Weights of a small mixture-of-experts language model, trained from scratch on English Wikipedia.
Size: 8 layers, width 224, 48.4M parameters.
Experts: 128 experts in each of 8 layers, 6 picks a token.
Training: a variant of Adam for the experts, 5498 steps.
Below are experts of layer 2 (counted from 0) of a mixture-of-experts language model. Rows are named router (the router's row for the expert), up (a neuron's input weights, with its number) and show model dimensions 0-223. Each number is 500 + 40 x the weight over its row's rms, rounded and kept within 0 to 999. Numbers have three digits each.
After each expert's rows: a language model's description of what the expert responds to; "mostly gets" lists some tokens that are sent to it at least half of the time. This comes from a sample of Wikipedia text that the model never trained on.

# expert 2
router:540450495503493514513559490465451540511486462521408474433433607479505477548457611506525547442489484527503502485553449492552569609547484548503516465495488540558505531485477410516476517507488490497528509455511593535468520456541503538507517519495534595535500536514503515461456567488501477517482438460534495451502437489499510486479522472522546514489501602553511570548471523531425463477476520459528516491512586506516521475476521499525489511477495562517395501567504513449523548528480484591488504460446421527471512489457542505433521422451477504486454491520488521430499466495484456492543525599466539480453497525466522536478428536442567431550539510465502455519482450563472496465474
up0:476494499442502465510576430544500467503472455494478455497498524523456473520477515488463545530492489552510520514479514515519483494410563512493450554587547539571456459485527488499510530538526554541481511471497471564544521539506496493513458558492455480520605582473454478563492471501446487525488525508524500511494599544556518470507472493560436484516499544516486516547480455516507473455517436397474574457442551410461425438533519522502467473542524518505559568462496475534498530503506467507535553432476419480538431477475545502514499491508579479430475536546472491517486520519534508464528560362464520552486569526527470458542483460494509516472588440532510450475482517502495529385543
up1:490511427474488523445513538485503509492493502478461393460472544482514584522507500531500495506496570504602532457466553445489500528472491401565510486547526469460527531496442437523414487478465493476536520480517596553572482504555497461426438458488431546479541454491503539564420524525425474490485492428520508463513409571490489493454521558445600480492551511498522499527481474492558464517470543493457485501453494497505532459484480500498513504531547469492482488515486497575461540522554512456558550496458490545465514497475513518533534441584522530496562454436477607513523497468516472516532509472573482511576462565460458491451486515468561466537428494445521541559502562522512528500552
up2:524497496473533488529449545547493558448481453487495469507496507503451464561512519476478530565547564562471394507448524524489550454477562535464487440462480531480448491492503499496485464641501526520445438562485536494552460584442473407453420419497519514447489450502477478469581460473488536492478544484448488491560547506505524535496479454455419523513562501496515521452453442474478511467558508456456546488478525505482471582478491489584463460510542511510593556496516471491504489455467490440465452553526479515524483461492532500587492556530550494467450566534523516575488469540446506457477521470565536542516502506499473517438571495554503556521550493481472520495454506517492476593552
Description: Name word-piece endings. Mid-word pieces finishing names and demonyms, often after vowel-ending pieces, such as Zube-en, Europe-an, Jourda-in, Dexmedeto-mi.
mostly gets: "i", " m", "iro", "bo", "hed", "α"

# expert 61
router:591509465480543496476554442485459529488436473487436473482463609474530435506447592513523463528544492494486479551611463471528492517552506537503452511506539528528518548490498429576549540465490533509552473530538491483517510504483479444484558512590522552553464506480456477542473575507484423466432524457556499492566482501508484482404494487496523511515461597541527545520508519494468486513488473427526520497458541478524443475461495460564505604490545566493486513617533517482511532440398555527461453455524484534501489512444500494449475442504473514510391467492460532470485505478521508439550532509490501492414474425432503489512495486511497542514545510483508473515521544546512511446471
up10:477454480495400471498537546590503495594498476484559392442496507487466508496462530501521447490406479505457520498449438449485448495538429492520509507518498562459455540499471441538410551542504491517585546520519455487541522502466487510505443472521502492566516508469387507556467499501476462500497471449484510459479461471515567510498512504501530494460479533466564576539466507524460515473525509446548493498496532483512493524523541510556567499609444562505464485498428482511525514504487540498530527512524514426533522494585509477428471512446539478430472574547527444512587485502519550516468509398541507484405432489548500462497501499512487521475536512524490574514489497564509546445423
up11:423521513485560476530516495478513492504528471476506489543455553522418472453444484545460543433487547556459479469417440441492520533476541508567499483546427517469473559504465465499522491502528524421487474515553448490443492527492499468472526513481463493482459549560539490561580544532562540464481534526453431478618538481462563504416499513563499502506515539517483542467541483429498499371555493538560462479495482599489428455619509519570483462500463463520517474497558484540461465507429556480479475518506597484521469461534461487480499613482521477508496452539504526452531512501448492483476489481500534511543514487429482481480540493506512505490557548476420489515473511490479542541514
up12:442515533488541475523497482475562506498462455501510419512488519531542516546495483513516468479453580527497506528496519532559454490535487582472510513510427459545562504542547466573469451519526511593529466495493498501510505436481497467500502538527516484504454448523492487434478533478457562465515454533507476504537462497456451503472573623512541502474466533534507483528475494436483488490418472463537519501532505465511491422382515559513473484464503520495555531568504522527457518515470471451564498403515522528493505517486558452456492456521531600506449474570518506540396526393521412485513441544523543565495461526431549561507520575467494526492463437604440499479484514492490493456525
Description: Endings, agent nouns. Syllable endings like -na, -ana, -ena in names (Fit-na, Fur-na-ri) and agent nouns like engineer, musician, -ician, -maker.
mostly gets: " engineer", "elli", "urer", "ators", "ena", "ician"

# expert 8
router:558488499497642499522473558504440594514435473524466481457402597441487482490479529458561477500509436562439443469625489508564508516529500489543454469488560537524465553501494440575496542480473552477537460529425499536526466514510453517535499494523541539491523536500447483549479504494469543439469474466531474434535552494453508516439589565466518538527463542506522519517494491531456549487488518469528567464443538480550492431467495478522560539499446564526479486573458512533470510467497564530460431435536518554449486502506533470469424527459544544511484538514490548455486502482511415461508507510466509450453479529545506510551508504476522492472528540462510466484469510535572561472501
up0:429481492467569380494523461586473463457460499478491406493499520545481434426519533467542479540503503559501540441511508438572539498468544505413441550515500518548482483441500479535508592506519524472516592474522507483578466520502492511539464552407475509486448537506543403527411516539458554507509454507552490497564484464480494515475527537485483535377441557524556565520570464504498474521436586497491543520502509440492490471496534531455475406503503480521506508481473518477556507514438495488512488458502482519538466551516469492493500522478514574476482526479465483502523488570531510491487493502438513466523499551547496467547495493575510554507507495562564456489494453397502526451487
up1:488536476472440537579539497466468474522506492512480487471497529505536543472524532521489375551507570540489484458472477465485447474460526478481435507540481528551535447521471495456509499481501543462550531446500526494605468593494443526465516489479560530507493497481397477551469582452486544582506479485521528532496547584483415553407535530501526525495559493450428490536456487478539512538486491498519480498423525460513477437472481527470517503545579524536495486519473489521454539481550496483464546531465494550506458557461494480465469498467482497506506448512455493462550466478538451484528586560550481529496380535526520572440495580455488494487466402490479501548471552518544516433576
up2:478530507491552593534439463498460503525502465551502430504494510495491514517483528492509570515511495531470474424444528424467574540458471445499489519450453491461501449488547503483557468546478516486463404458453579482563506489461457510397544437437548515497519515434541458503590463494512498524507479481432533497478532468440550532525435512550530533518506516441531521503502494464580500491500501504506490522526542469510493555500538524532502489459469513596467514539463494542482526517499427445476450611522424496456494469481471422592539549486604478428539496579501510588468480556510531433505478439472484494567503513497450520461512507590508557477548546512470528508472520495474535500520
Description: Compound name second halves. Second pieces of compound names and titles, often music or place names, such as Wind-y, Sky-la-rk, Wild-wood, Tol-edo.
mostly gets: "ament", " Orleans", " density", " Zealand", " guitar", "wat"

# expert 7
router:556537437532577530566429529457476467474480464477426465550436580482448512524468512508500447435484502498509496473605466469554526539523474501524503476503537464522498591433529458472497491506552515474500553518471586471441541485490493539442493473510491566477547504495486522498527564481571521474510447484586486487517493511494495478503487487462476487540535585449477543607540551423526527487546501426534476483486584551533528438511458581483525532464491572573518491516522481496524483485485555592502516450537423532421539515488557499488476498486502496488509429557491568486450511461518484492423480493485562471468462492522476571432437506439464439492518513534502487441442483518536457490489
up30:524452544490497417472459449506520519498468516514421479553497518559508410446485464512504488501498520480524536534523543522482444547513535523513479513541433475468524486566466432485485542538537426516564547492515540489504592565514519499514461538450497488501537498497507478501479468461522550490506501527479519532506404630497408553514479507487537532484527546473489511512490495500419476474575443487475483560521497458509545471421439535549527511484482427503588526486483463524498433556537452453504452504468522495449521477494499551482505510528406547502482444474533519567477509522502596489472529414456526514492469469477514597488534527516596494497513405519489497422517539452486537415582
up31:486479476516499447476525541580459572510412512560489451547465512498521531514527511494542438495450540527556442490532524507463499464503525513464448580523422498528466482508509508466509494492533486482557560434591493578472550509473558470441545526461470526497482565472470514489527496513577459549545540447448502472507435476414497462503495414605487602493533474489484530519449444475480529529439481458527533605581503513521533559500532526463435480561550502512499454535503475501403473524503499463543512479524566492466527454450549509500556533483447496504511494504472458493443531504459476523464523489521460521442452421431480468525532443500522466582456505573525560492494547549485476523469
up32:478425508487506488498530570552585489445507445546450497560465517481486503454600469505542478528491584504510456496492529523545483511490474479509478507499537552539461540543525507493531469529478540570520488553627566473543547525435440518516485454459522527455453514478505473488480446561543587452505495491487526464519504559558544444501514486514557429519458451455510509498511493526462460541434511548458477433539462439503462568442416500514505453548521445543497481508553444472547518433552499529521482447483497513503537421491496464488532506491547473483472472550520528407449514472530548467502515441429477519556469444568487541556535450453542520488512449578526532478505571537421480484465
Description: Table cells, word middles. Pipe separators in number tables, plus words like century, largest, old, and mid-name pieces such as tw-ist, All-ied.
mostly gets: "century", "teen", " largest", " least", "umn", " century"

# expert 55
router:548523451497596432490503508450431597435418439522427418520428555433461496488490513499527484522522513526549486546543447525497486584649505540516493422481485493509529527509506446493547587477515515482506490493463506552494485443486493449466488537565565570519514505469518496477459543528550499534410449472526487458519557482490461530507570515474523489483507576495466569559479558548493569446514502452509543473476554484533513432509559475495589580463513490521471481570520447515491505508466548547443499488559472485448517495545541503505460496536512544471443466493445516457479539457561517495541436508471472477462489487505507503437504513490496525509509540463512504487535538527504475407502
up0:456426435450499481459480470568483467489500529538475464528452555582496439447509489427502508560547493553531514503521551436513530489437549483451491552565466577514465484459551496566469587540486543516489539483552493529520511529515477508479478571468493553483505526448513482506494530495488499555499496545459433527499533477510529560492544557520485534486498513480486586446586489487573526519414464443443513525450477431545441479470505441508498491511431532572579521484546467468575500434499439538465590466514402498543451507506535522497441486521553555509490499496468525496490550475427460475489541454457546540492466511520471474483470487600426497546519474453502490540465447487466513432532
up1:519513479514553524500506535527493570520476506547476424466487531502470523458589499507535501533472531560496502511443562471433511499483459375499481422476516509494509486507504532437505510493515601484512524517482490431563461486451468482489465488477498559567524473530446509448441480498526456467470426470523528514488510581517500466430524567502542476512525490495523482536482541480541477479554442549497539484444505411499488450458498538561515515520578509521461517514465450620439520537520490437480504483429516489516489487489475489500533425504450522470494470470468537555581445447584483505544564583535450511526383560518516545447543511499510547543467496458503457532581512528490519414548
up2:580578459500451483516465507518455523587483442493523469504514515460513450518511468459505495512568477479495458499515566519484455547525509521504484467510523458540554472505560535492443413584519544499377499471504516500471519563502485486464460510445550471481512516500476474510596499506488565496545589498482569464483474508481516496474438530549540447540479543514547471477444466516482545533497499454430546435471527536562503450461463539432507470525463582511513569519506444508484508471517491487408505578525523515476463525498507533533444577515517467498475543542433554512459563580431461455410500430502468431427475454573464483525534530509454551493498483546494539510474547526478487423508
Description: Heading equals, codes. Repeated equals signs in section headings, country codes like CZE, and name pieces such as ISIL, Gor-z-ów, inter-ti-tles.
mostly gets: " JPL", "inary", "ST", " Euro", "mission", " 20th"

# expert 34
router:555452539456530544549524445485481507470461481532433493429424559483454452519481599476492512522483457491513518546561490505534470573616457543601413509461492562506527527477476478486478508503516480526495464532500512533470429434554462485543493513552500541495503493515524446481484509516503523517448470446508510436520527512442528494489420524532503533539494596494564546537464552517465512500446527454499560471509534527547482450473464519581429559476538540524490515572524429468530542515473543495450511525587528564429510482471471534456464519503505515440386502508453492447440549521553479523499480486513499493484545494493537467512448518445553454538458553536557473525606515479524523469487
up1:472541445421433526508508482512482552548515540527477492456494575518519517486494511527525523485507603487546565462510486419401524478513521441564522479556507488486506547538490468467486513451492521400457502412575518582534517505515474537410472472498427534483520496510451452476459485504443485471458405456529517545524493552512481507482493559473546443516544492549466462449486453508466480464552500516492488538445528491523450551466513510571474495524611558492513505534467490493506548445462471491474566521455501500462472583525501484488601456503560461547513448510501552456525486492482436423438535510502566562527495513526453484463489549500506444565459551439528500529490501480475482439581
up2:428484453511546540548443502516509453541478479484467536466481490502449516558478524427476486499510485522522443481470504521478532497455517451496492511526492509517568472529517484477473488548494537484416474507526525515555418466522464470471517416496443475502549576490523494529481440469512536546500568517505483527503486459448505468480479436579459550574589535468572584473434548531496516518464491493507544553412550555539531515444505543488509481494451530530520481485455470475483517562438485487565550535557473539541450492440407464496491577426553490458485516529495482514434523568433478534467479451478523511476564493503519478501497554500577466475479570538458627529393525471514495549554
up3:465492566560474565508473520499445530438492529508489469483447529448465550435481458591550524477535512456556539455517495534436494451407468521546484482527433503477530466479507461540517540414510494507456459459515518512486525481525483466517460501489504496487465546520518486441517526475489437524482478478475475470549501494445525531515445519532496496421458458495519493553493476497543472409554539495473466458472540484532574422492565590449490477498437447540528549478527481555485488585517597474556485559444517588435497558531534484509602474551501550574473439454480506521583541545430475498454481485519568443484513488471506423556505531479485550506547480494504536532537462520524582498525
Description: Final word pieces, years. Word-ending pieces, especially plural "s", in names and titles (Lanús, Banderas, Poaceae), plus years and numerals in date ranges.
mostly gets: "fare", "season", " 1990s", " Force", " 2016", " 2015"

# expert 35
router:535477507443593550477468514506484503506479436541432446488439548446484476460552537459571481473521423489474518540522481512544507534630545527537451477445492501525564538511489480454564606469593488560468477502452536558508502412515510488481544502560511554471469498473483436491478542527510484502457495436553504470492528465539446524460516479516509501523506592471536547516452497498518574488554513471484485500477532580565481426471540516593546552495530506548483450578533440473511513452440516537434445488534492551495584480510540499433492457514458503448481507493485565515462550509526489562454463467471480485477520490469529447528484516459512474524511480520426491420527531513474512421477
up3:431555498453433506521457473476507490475506522460502516501491543540428522460452445496492475466486544471534524481510466478441432548467542524470534378494494474464525503459447476551501509444489586532518424449499442469484479533504490554451503488519492471590541580460488520492472469581464512508483506473482469505558565538580527576461419468571443502518514477535521517495556488442458469469554523472483500545507574472513480401422501564421471530531519487510514531496563546507442478511572547479561477572486503544471528549437526499573488530542524541495502509465513531454544544535468450512475467515505509507464490489523543455534538486435402477409499455469512550540539511487532562501530
up4:537491493497557533474566494477505466447486524589483496421519520508561499440463536512499489509449557507463488488524448474467549511569490524494500548520514450514501521489463513475541556530488555562431496459460546553499428501532473492493494557502531477474577516532407512523461573451503506497506525413481409554537515458463457514507505547491474552480547522553484557428520548477386437529484474460461604462555491481506544516512499481509532520544507429484502536471466553482440554499464482512546540573487557494547522481419510523479478487527506465496503471477503524503510449468467579515461502495505442564381484503482430537561515515499512518578440467488503456495463601521502403519528
up5:492516463449554479534538584535496500556491530470453433519470499527489522524523460557454442454519464513499459501544461465490457522499542506597540526493502557464506530471477503539523465486528359508477488493480505503562537469537576511477534510521488472460601513509538496472525524505481527550449472478477508458510443519520548500430494496528531438532508543427566494546455517549469507475517495435471488510461503614567456557520553570535539465384502548487443537510552480581441491437442471473479476443504565539484463406487493535498531511503499509381542567499488501458500526466440492504481523481484477471487445492488508500477477485496506478523591492503406488523419468463467497507563
Description: Line breaks in tables. Line breaks, pipes and spaces in tables and track listings, infobox labels like Died and Spouse, and odd word pieces (Ku-mb-h, Mac-eo).
mostly gets: " Died", " Spouse", "It", " 978", " Producer", "1990"

# expert 41
router:604451538534538476520525522480473626465409416495422493497455594489496423481472581472455478440526542491463524528586524495478482619546527489517493457479551608563519529503533426541500504482501518519442462496461518527533452443484445494512455509512527563571534483503505426553475477511494496503486476420557490445585523476447515500452485505520468523530546586496509546505489586515496499463537535490549581488495553518532503442458498518516552561445511534541506510523518514496426550524475581571491479479514471521454507466490523503497498480483503550493436463545524496452502562466526494510507454463504485444472522500473482457484498505477534485519465535491434500508522537487500520409515
up0:481420504515453487446460495525520486517483472504477411510477549540533457481454488464540523579505463490451567437537546453473486499426559451443512494517509558547553485493493437529524519575501584526537579500483536533463506530497440521550453572449567429498463551472501439493456485508472543519544503506511474515517530430496484470469478501444449541457367544528531533544437513479481455470500466513477580488540536536534498446513531521444543463577490456565504520511488526498489440510508511469473481477457486513567441487495549476486459438537536469547509514516517510540549539493424482440464477463490540483489532543492558461527437537573509565463563390473501506523517546515461551496572
up1:529566518490494498522552561524486524547484467473472496489489550469516516488578528534479483498490520538562551454470471457522515509469469477539449577507474572514493408493465502457520533438478534443486493464494515440581489478537513530457483466509569543546491448454445538519439516529481485510507519493515501520461477587492474484451491635557469515460514484447492479498467474497497514492405497513512449552370544508504547534446488510553504492530621529444518480537465442583503515529543472452533529515413496552424460521398520501503441422468511506460537438496487546451506472467546487492479518517539538512574406579499505466456543489472479507513410490507516494513512546478512519497533
up2:522540478527458519528476421498496493528513434493499463501515518521454482519523512467499504523579537454480476513468543438425520514466483447403512477503469486480605467542556508484466449560536554486394542456458531469584517506485501466387489453498470524520432468460527478472544530464517517488492507466524502517482489526472515500481456514485506539481523524498494567467419498417541508541511570471535571498492527547537570558472504506438512487559482501547548531561462488437488515519528532465562437505485515449467481497425464488511456517487558541442503441556499493536458490517465524424468474486522560561522458492521476491505545499507518593559516486496463621524356459539471501557512
Description: Buildings, coordinates, word endings. Coordinate marks ′ ″, nouns like house, building, property, and word endings after a stem, as in mem-oir, Casano-va, ge-ar.
mostly gets: "″", " house", "′", " property", " impact", " Jersey"

# expert 31
router:551488540459553522564519461485466541508465449490449442424453591487521470512470565489510529527553466546495504536553488487550462575565510542499484471516552575579452581491514451513488502494520504512501536530438528570473463503457501510497444501535498544523504496482510458538420500470567552411477508435540484466564511474485478514477538492423529514522553580539551566509494563560474509498491533409585519502485551523505476477470488543507512591538483517525516447533524480541444487469445541517452444480544486495463509472425514538490452521489545555427446464542528474413441524460555509488533418494468490441474470444450561541489503487491529423532460534529524445485558523523470519493492
up0:484464441407399464524531480538528564518504504496462476446486531537495434439506504446476499548519517520486482496546557493525503444552552528505531522498530528545501421547537432512511556508528576510500518499507531555527483534471502501585443572490550470516577554424494517512459462532505515475513478518504467518523566529489498451542487443451453562512421543499528524502475514506546427533510481492506591427407556456505439488465531444473505445512544472574509437521523542545484424530472485536473498488532470493523511417453511541444503456409525551506556464527484461521486463548495530496431508515483511515478507553499509460486430522563482515468544385531487454525529529506510576459572
up1:476410492467522550525592516534527490547519523516476497508498540504487456494497453544472467508505565552621533480508492468426522455553503493630487528484516522500479455508508392534443468468460544432510492457406521433441550470461453518460451457484473537469549473513461564470439546491491533495452538455482528504494482540468477513444427572474508529492512443490506468576521457454488482537497498584478517506458473418508546496463472480516549519579612496473457506523526470558505518502529473481511561527452507548473493505491481512554572465529516485400496460475485577501528442556545477472472521492519510475547451514522501567498499498487506441558429527477545488542507532484496532466577
up2:519489468474526526580453547513471535546507408487508487405483520509496468575501515484464534525527549518491495505507512542530556482523539495474488470457550496561531496477525474442483493558489503472407470512448505454499468613490443510431498438454500516486462469489423473501561481458466573517543625485507520457510496492480505516449408476521462496598560554524555504461471506498509483484518502513449552490426537457494551532474499584504465439490464610494587510530449486472535486513497546496491492512547512556467485495447539486540475557481549442479522489516528456513531517497476503422481450428520496535480559438555537560507554470417502540462494520524475550507469483536412519507583
Description: Noun endings, descriptive verbs. Noun-completing pieces (ship-ment, bat-on) and copulas after subjects (It is, album was), plus infobox headings like History, Location.
mostly gets: "History", "Rec", "raph", "ronic", " Its", " Upload"

# expert 46
router:549485508468559492553503562540455577447437433492474423534454570487428526533461510528505472523497462528498513451521497465557523532531543518560470451494529489531569514459486494476492506484540521495583518514455499528461522435468466558510485455548511605472521461509507451473495534547522479420452410484565479444513583470528482567515539512484491537500477574516506529540496487483452536483505541457578513495429607531536477499470508532534528526489506553520515463532535489539486523428495527554475477467536541509440551447492531530460451565492524571474470484543477510482443457387524433500453492468508497431453456545440533502471479559427471483507490536570563483482485488558549550458512
up0:509458473467476473519444511562449512500476480558503426478493501553494483490499497470438554522466438551532480474508598496497525435444479472485504579563574556573528492544569484489476506489525487595521559486535504500535465585458467514566443559465530535491469542448430435508531489538488536515454588542470423497438512418474601501412548468483474592446393519522504528537523489515458457450496493460528585500482490469560401476485532516397488460469510544548502465530494521541529428485490555527470477469488525457552453526449498504486486494471518515531459438469435473535491492512457477495544523487533545522485513514524493483544512515505471498492584460519483509526464489499478516478498
up1:513563530463476538485553496509425484499516498461503510466471533541478515423509477572544434487521549519531562424507534473493552510491454546527477453532507532476531510469470512511502523471491585468484496504504506527477494537551510497370492439484532564489489494583512507509402543500518462459488496430509531517494498521504443516455526542514485535500512498536510470547477490463573506439526415430481503448472528450500478494515515595534458446606544476576529508514518438599502459494516490489500574464426497530467491574512547457504544436561527480502511437438520509407548495467554457524514525547548542540548429561485461489394512502438502504521434508447503472499507465466491509461568
up2:457486456512516520532488461526446504530450462457500451504496523519428508476487504475471553525504536584501447428423632461469510546503499476533526446539460464481499459528490553514458504545488576473493455496452544505522492527540458472501485451479453506466466451539484477484529501532494581515609573499470506503499542514487503562421440456496439521530496534502500528468539549482497551496523433500461527502453521566535526510412561556487449480539440559550563481540473519515513517520531552499458521540554488472487463434431501503520450575425575475530497512572467519545443508520477465455439513495549454487516509505513465542478502426463516495537597563527381561473463476494455497525536
Description: Table pipes, percentages. Pipe separators in numeric tables, percent signs and semicolons in statistics, plus pieces after under/over (undergraduate, overhanging) and unit words like yards.
mostly gets: " JPL", " Goals", " goals", " yards", "standing", " help"

# expert 52
router:572512508547627493496527504478459458496484477502459524495385556519399506553488513542543491502500458560488455586588470519565528514630470572522456492489459530563526543472501426497534525491518561478475573457478491498473482438508484500500484475535526503499495538499436493465443511470490499420441507480580490471557556497478465462482511503522566477566569549492472615522483496528514552477504509467555472428467557482509510430512535501533541543460486543481552423552498499480519542473406508496492498467555427489489502522466513465466441503490471525509453519507515561429441526474522498483497475490476529458495534486509576541453469544527544546545534506528478467458455513506481511443502
up1:475515458503490500487550558508514567525562481518512446509451543530549535500503460521504499508482510602546471393466501458394536469484506571518468521472483474478575486483500481526477515495496552487484502545484521528497499524496473520381498511489526460537487482543419485479511523474451538454493479456551521474511516569520468519528524563517513483459535502521490528483472427452518508490487524508469499440447529427517555416500439546562539422547518570460530499478550463564523547516558429480505516456469492504516502501494496453491514466579520458530556432411492545502608422518505472462493476405541485490558442565524502575459587529483541536477494451422514474501514480518448514470586
up2:502538452536546512499380449525479528584509450457487471513528528498524526506460549487536531576501468477525499493445478444492490506466486504480472521486457462540548519533512493508455480534529546503434445504509515522579470499511469446415472448490443490459477510514535437566546515476498540492461496461432583521496570497482552529435469501519538501532495553440536510455469470478490526555544514502518489482461473495524532519460540519521460485493463536537580507570522477428582519472432469423494424600590511479483455436495464544483465516503515534505498496565520470489508499542448503375462518420480506467518489433601504530442529559539460535498528564504472564552454527485485431530546
up3:471546513548464454553532544467522516529500544456497475453443509503447514466458541553540485428578496467464511513514440468492409424501473514531490515436510535494475491488489414494467503489468516550543437444560457458532444538496483541437549528460521548536547570563475516471509523493451563530511476448503471516547569533517450550440442529560456527449507484459526527526547531542492500446520524508510529485465485497485458477506528541416564484513453476489550499444478480499374490527485528526518493511465511582462500504480601504409576559556527549536430495482545451474566475537508473514480450488575574444435549490543535535551514488468537551497522494518445569520503464509531487518540
Description: Line breaks, name letters. Line breaks ending table or list rows, plus single letters inside names (Lachmann, Bashkortostan, March), and "same", "This", "Another".
mostly gets: " same", " This", "h", " Jersey", " Orleans", " Another"

# expert 58
router:556475501532572456492483505497445571477464448485454542516441600473426471486532523526481502491428467479481489459525479449528534546549517516562509478499541488540544568517489460444487478517496570482524495496491507449506536520485482588483555482499470579537472520498495464475514592533531488514425479492576460458486515438492458473454502452560499558539496550536548498528489570505423514496566547422510564545444544520504481455452495493477520539471465531517431471587506519482536529512450567591480495476531438540454501426458512508425465459434443550526489507548500554473481489472487435483507569564528512480496493489496556532480431526479482430541531541569462448480497463537568493457436
up0:468466433406505448492453456580499529510460517569480501525486528530486470514491519447439468543528420569490543460514551503458518467496501544457442571549466565482537456457554474543482573501542517603518549513474477540517496539482483476523421511485560488459488579409531512526519548553494484497452424541541493525450529469463529496445499504551492571482400551442451511503488490426484481439472497533529549473460573494518475466463529495451523425466438522528500423539514539508479451512506544582484493523462478544506465512473473531535449502488481495538483500476508461581550488484522516513507567478479516541487464507509537404498604456508516552464472460483487521511453518489568486476588
up1:555511458493499455532510536490488537489534462477464497457482535493561511499554433478467470504498575533572529410457503453539540451515534422526458530474515492445490470473514538468482572469406549502490531513425518522550470537571499478444499506394474525537502414485482500598429516489494437506480540480494484499492483525524467528422452581495520549436527507511502495494535533505524499509518507530457480435483569445486607447464477516508542487532531506502487503495466517606513532502563409519532557517479552525494516554474503488470509448580509484493481471479497556486601496469550463465533526507596489556506448578503533475464511444491479526502401460445543498441511513493510471483574
up2:574541501547526483557447390504533513520442491483486497497501531561529473565508582471540530535471473515471491443459494480503483468474503433446482494463520460504559436483523499465480470541525555499407441530425541504586473475508422471464521459500460494455524423476501481526519470465481556517572546458468500489559424541429607442472426537489537482538528552554451532453467569492482478479495537487484474500438524522554535478410489479544498461558524518512501585583492527488498477480486524437532541543477541496500450486477453467502489489440486480514517503582518482541459483502410540433511460503504516545568453519495519541506514510553494606472519498502450549525491505496455455551549
Description: Units after numbers. Measurement units and scale words right after numerals (km, million, kg, feet, miles), and commas after numbers or place names.
mostly gets: " km", " million", " mm", " kg", " metres", " pm"

# expert 23
router:537437489488517547477520478529472520479437491569459435459465591469556511485534534517546550489538446550539495503617427513530502627526481527551449474502542554543560561428516392505521560526497493509532484513434572526528480548524505507472510511543549517499456503437427487470473572532460479444504522479496549427543478499508491497445501537456497529501465570580543543468460500527456501522546551432526476534461548462524493465453500500534468580459536519465496530600507532468499554479467499480523462505485480485464516531531499458489442468525507511473404481490494509439476553490524527459562442496467466434441479446493476495524450481493552503596458509466544505507497500550536519467471
up10:416475521491491393516534618578519495446499479536517439411519512436501501493464496454478497473451537526485522438460490476535521510531478506568503505550554458501556542450485476489464533516525515528561455423471501512547574560531475548445517556490472509527534494454360482542521534474470468561511558487474535449479438528549499514508475501484489550444431527466520544457579492506473540453499518499558471511494543484525496462482461560497535498484499507494519530532469497542470456537465567506544517534473499411486528479557470427445535544455526495412468542588487467508530552523524511507449478458550446492414454488466473461443520484418430517481519521513442525519515493503539569529508
up11:453558529436442508499527410492510508498532471536533523519474572500462493522506580471478499461466501520504545480480471379452459502468500474517455503499450443477486518536484466531453464555527539405555524456522508497476444554512549547458540505442476561555429582527513448563540552540540466484476451475504508511451522529512578504478577527419504507481392480565535529490470473478479512438531512523560535495553458492527487492523563477522483453424519491508492494529439493470509498492502548488545457522523454499518548496465516524519474582468584540441531472495464515467524429534444476475396509480499613525457506525451452468553546474415472539475550548455451495538483482527495519501487
up12:479477489534560539507480442440499488505477522494513451503492520507515545549512463442481512502454489481529553507571506447485500541496525488512442568486523443490536480466490411534514490492472506529514452458458511493533495502474519468517466570524537546488548430496478442453430472472562554506536498548531532487496458481530473444479540506459486444554454503546517541540491567532472490500466507498592511608438469513476522339469564542477471520448534489440513505550470536535415538543521533419494577514535452577524567514498513489494478496478500525480480474527509499542435570480491477618545511441466475530493475543478407487453459539559463505601474489475454547550452482494510472430495
Description: Verbs, function words, name pieces. Verbs and function words after plural nouns (produce, appear, can, not, of), plus inner pieces of Japanese names like Mas-aka-tsu.
mostly gets: " produce", " appear", " debut", " prevent", " wear", " perform"

# expert 21
router:514518491494554514558441547454461519389481453492424430503437583535505484540504516534508486495477486560508454493570463503492537589610513510574476463482494507541493561448422485476485510460538518473499529492480556538521553487466410574465536497554506572486539492521467479523543482509527510513480386508522485443512512523464470512444481563474511550508536560548528546526506525465546453463480541427592491420510552536509534486468478473565535488473529573507525508568570536513497551493476495565530434442531459477454564477502531503483484427470469575497468532467524521456545492459541469446511512518519486453483492534509522545487435481502509451543438501520551457450511490567502514443487
up0:537458465462485497436518443602564558405478486526457453509473535509498487495496493458469587568570475529560565494549525450428571476452561510488462525518520534554438507469530466573444551458510528529543543567557473554494539558487475518535499598392561497492507512476441459527505505553497569462507548537477470507485501429514546465465531502484485543436494527489515522515522462460521423474452473476503555484478495415517488515540534423440491434526509542507536499474518484545534496475457534484524495453507514471474418478474544499491436574517545561512490464476494491597525475534500456465444534450499460517483534456498440469482520533502503536491484492474544545529504569463438464514557
up1:472520518427474539532544501490543492540520472478419489496474539433507454475475471523456432503441544518557547525508549461437513528501482415515435487550476530463477455516486513529470518498509592443479492536513483481537496576494512463483459545500505589473549527482549523550482522515544527539447495430527504492510487623452447493468527574495504484523493487506544493508497515470556457508481470525513453489456525479508494477503470489506484499590595474503434451513539482632491536530547481452486541487488505500409437564519578589497567404512455485508528499479456550503505497476503441465518565453524416521566414591498478480476499490495459536511445469477524479504588493515469462466482
up2:501555472520574552599451531534515516529490465451477478531497522547527439582538447510557542502490485578455445492498522446521542479482504502504479427539489499558588517516513462421451429610493562478463407495450502443529455589503468538398514448464512531476487500498448522481558590426483524512510498444510470507464505529466411459454441473468531563536548518504494502494482477486516454459488466474547545459461510514497540550445491520489468434508488549489549503591493473504558490450449506435465494464520569546487494454494512511469462509485505491488489496562524502514486496558470484449474510535537496536465421485535510557511511438594528518474553469523557550497468532504515503576485
Description: Sports career wording. Sports career words such as played, for, scored, forward, appearances, plus pipes between numbers in stats tables and the piece ba in Sebastian.
mostly gets: " playing", " played", " back", " forward", " scored", "back"